python train.py --experts_per_token=2 --init_std_router=0.0117 --rope_base=10000.0 --parallel_block=false --optimizer="soap_variant"
Below are experts of layer 9 (counted from 0) of a mixture-of-experts language model. Rows are named router (the router's row for the expert), gate (a neuron's input weights, with its number), up (a neuron's input weights, with its number), down (a neuron's output weights, with its number) and show model dimensions 0-159. Each number is 128 + 24 x the weight over its row's rms, rounded and kept within 0 to 255. Numbers have three digits each.
Before each expert's rows: a language model's description of what the expert responds to; "comes after" lists some tokens at least twice as common just before its tokens as in all text. This comes from a sample of Wikipedia text that the model never trained on. Tokens count by the router's weight.

# expert 3
What it handles: Institution and competition names. Words inside proper names of leagues, cups, wars, armies and national bodies, such as League, World, Cup, War, American, District.
comes after: " the", "|", " World", " National", " United", " League"
router:163153114119092118178112179132113137124135141116113114122070152147133129121155088124155134097212078118119105144147104134104116128106146125136126134111120168173094116118148129138142142143141162088095178125120156120128122092135131137147113125097159159136103168115115132076145115152138110145113131133106119092136105136106192116166186117155122125143123099151151121153105126129134142120087102146120110115181112124161093126169119126137102144104109108175144114140138152134169125122125125
gate0:098100132159164114153089158155144153130151107124125165086111107149141121108138123090103116147108089119129120133153156138106138176095115131122101146101125119105117127146121072139120125126109098064159131111103089114161097119127157111161124113148176141114078075126120145117132118141120121115123119164160135166118102078134136148181103161135132165157105125158118123115190151134098115144109147124121143100129133152111091138105109112075119106139158153110101147097110155141133149159134144
up0:133136133153126172137131088084102154123146124127102146133102081162169114094153104089117127161140109121124103145139177097134131163124162135117110166141109151092125113142136085112125110127120100106108129165148041106126152122143130156128139149087148132077134152129130088146138133136154141145116125113096103122140137118126138140144095130132150168121091120174179108170116150127138116162153133150169127166098110138096098129103078146135123105149102101181110125150124104130154121128137120
down0:147112154150090156154143111118122110122138159115155124155117113111159156136138086181133099142141121118125123146122163098105121131149131119144152087128114129103097141145085159084155110139097138126116130177096107130091123149142144147141084184127127126089136136148130101130131120133133086115105111098044090147121153147131163123103149174115119127137127151087100084097115136087150118170139160161143123111122116129127159076144114124137114134151067097147120139118094103124118151119146148
gate1:109148119110106169131130106085184102180123160076145092135128129135134138096164094129166113089145094097123084123085152129107146158117136160133139152134075096125116106150091131144145134137136166080146115116134134125145086116143126093128120111120130126159164131102111180106093136124180128108154081119091147137138108128115094111144118129123105115122119155130104132094134148112131150116131119165138070120152139145082118099125134118133112126133102113145119157086144160147153175124123097
up1:131096124130127096152148116158112141169156140154154155110087097119140140106090171119152142151131155161118080134116174073206146113149147176092149142135162116088145105115147169135141100142124146102160110160142084116093116133107157146111111145132147161135125138111144137153077121134124133154138182086116147135157136146118174134157122135117128120138099096161132109148116102138149122112101118121126172125118121177158120101139087110109134144139100120139119107108119127111122089138102132
down1:148102153168148102116112134053126162119091110159122138126113119134126144141123161125119098174136133133128090124099147134099132117166124149138136125147107131158151180173156135184122140129135126130109124118101129099118133121121120135121120160172096117133127111140152147101134129124089178134094140105152114136110180151091145149117141095109137136109183108161138124105082090097153133165104097117119134085083120135120127161142147141160140128130107130161155101122083063134122162095136133
gate2:129140123161147120111119121159108135124148148109149129119064197138104084149166151123174124104148128146079098124099133144146156095145120117058138120116113150114117119149121114157120102119125115117107105166170112102124100113131123106113146144106156145143113066143112185089143150158099120122145099127127108086132085134127180135127077119171133116147154083092127151124129124172107121109126119155137140107132182151115101140131130095132120154168125123158156114132125142130139117130115133
up2:127106149094140114108168117158161150136139140144136096158093117114107140165123123101129145131137073114161126170100122122152173146093103147146080160156147158131085173164129081140146134128146153109205115145131123130128089110143126169153135115129140133140149161119130093124130112130112117140157130136155112156094114117109113131105166132134178159113153148162135106138151141109112139129095092178120173146116149156157120129165163134166106102102118111114108141151088132155125133154096121
down2:120118105146125145136118103129123156157167142158112175134157142107097158142141110092139087161132154162134150130109103143136139117099134125134161172104139136080109105114140099120144117126103175149131158120094163135160167085137136133144124157138186116161129149128113120128155105086109143166110070103090127117159157121115121121097119100101142150112115124113121133168153134108148111113148108116140122172144168148170097129112110171074154127153163142097142149178141159151107123131134157
gate3:123140124108098099123109159121161146176145153113130132128104176142136093124138085083158144120120117144170114122187166117137141131148137146109114121122125170101134109131094115111157137093147131166086125148116154136114109141128138121124109112132169137145156112155133127119161144127193149117112131106161143133131095110063138108081151136089099129105113111137059089145137113080114117113135125149138111100140130164108136094158127163139077097103123129149122131129154165158076133127142129
up3:131091100126129143138078111107122132112151138154132132155150102142122121080133137127153153130125135106158079145092167167151144085154109141109087154100072123104138153139127135093111107131112144149079130133117127137139127157143152115079121123117137167167112146155118136202111132106126152157132152133133100106157148133099111095147124122092137170159138126159102091155154128062155157125134125128129123151138159121093162139094100130093140122074155155147104114140144136141124142094138108
down3:093126114179109087139142141115101135096107136125160160127127116170180111168118177143106110161124085125117128136096153120118088110129127126135116137095113118128140134115154093113104149123136160112173094148141149128157115112115095125133135092164134129149112185115176126137100127128132150110115108106111167162093149128148104146120147131131106168121173129109169123135133147145092104166132071132145124116123099110132168107130145042101125178127139110118165150151124122138133124148151145
gate4:174116115139110084162113134092095103116073139162095138083135103124096124104147126159134140094150133115131119107108175122128107163128109154113118140151118132157144174089112072155082160114172128121101189135061121103137131113154144143126108118136119107144104110142148137103130154134094155123120135143201148077121123105146157135174126152110135136132148116151140136119138154138102125136128155150115100102113125122122145157144138141135145156094117111172121137112142120092146129090099152
up4:130171147096122137068107129147159121098101106148164076148153138108129082151094116116153137185111144132122152062132093135145119126139114117109137119113134115131125131128084084138164096162116086158095101136129149113153127146148093150095101160162159123130164169114115171125118159111148129145115151127113147131125140164119117154110156108117118084115117121146144080127110119139111108122125104137139132159128129127136140112116121210136172122109150134139109140154085116091162122133157126
down4:136096108141158086133126118164174145134146156155168113146065119135141156122107083129151106156115146101140160129106133140142164135122113134147118127160096146131109094142122129091134114148083126190161181152158128106113091120132110103110122129118106123154091104134132135143118101146114111148159152135119124119146151097130131169124128117136097132171164161130184148146129098142132146125176073127124130116116106115102081144168127130086108115164138161122182144098138101149151139105146145
gate5:114088129100131133136110139124122100137126100103153125139065173138138145145057106115140134113112145122112099102116112144142110117122135137151132156138142182150155159164093169111145164129135165135125107142112095124173124096138138148114139134100136120132095094077131125099124151092147111105127153143162103090151089085166105107124140106114092118078143132153161104128124114101132135160136151119106163128139168149198095139109157121137123142111146121120084131118147175126119094152118141
up5:114143091121106103095165127127144122132146157122155119141140109141092108072097121113085110158102114090169145083112108153111156134142130110128127173118130123171129145119153120120105153131118157124135164123141121139119160136125126128154150133092139128142084106106091137132139118119118115125143132199152126121159117091125132121090137102152118129134168151093096106096099160158128152140133152169064122115103146077171101110142130170076107134095095116153119178133125098124127147114092135
down5:133110090110157106134138114139136141127116143151184113121128121138176099137112132125127124141117147119139183107073137121102099120079134146120115112120169103073113108146106142139109112100095123165137141070113167135096127149175156134111117106172149076152135148137117096126130137138158154109144152133106081119126135169122116166135125148100156142119144121093174148119133121091121160107169125104101064130100123171163121118137103134112142126114111088075106109126155127151144146122141126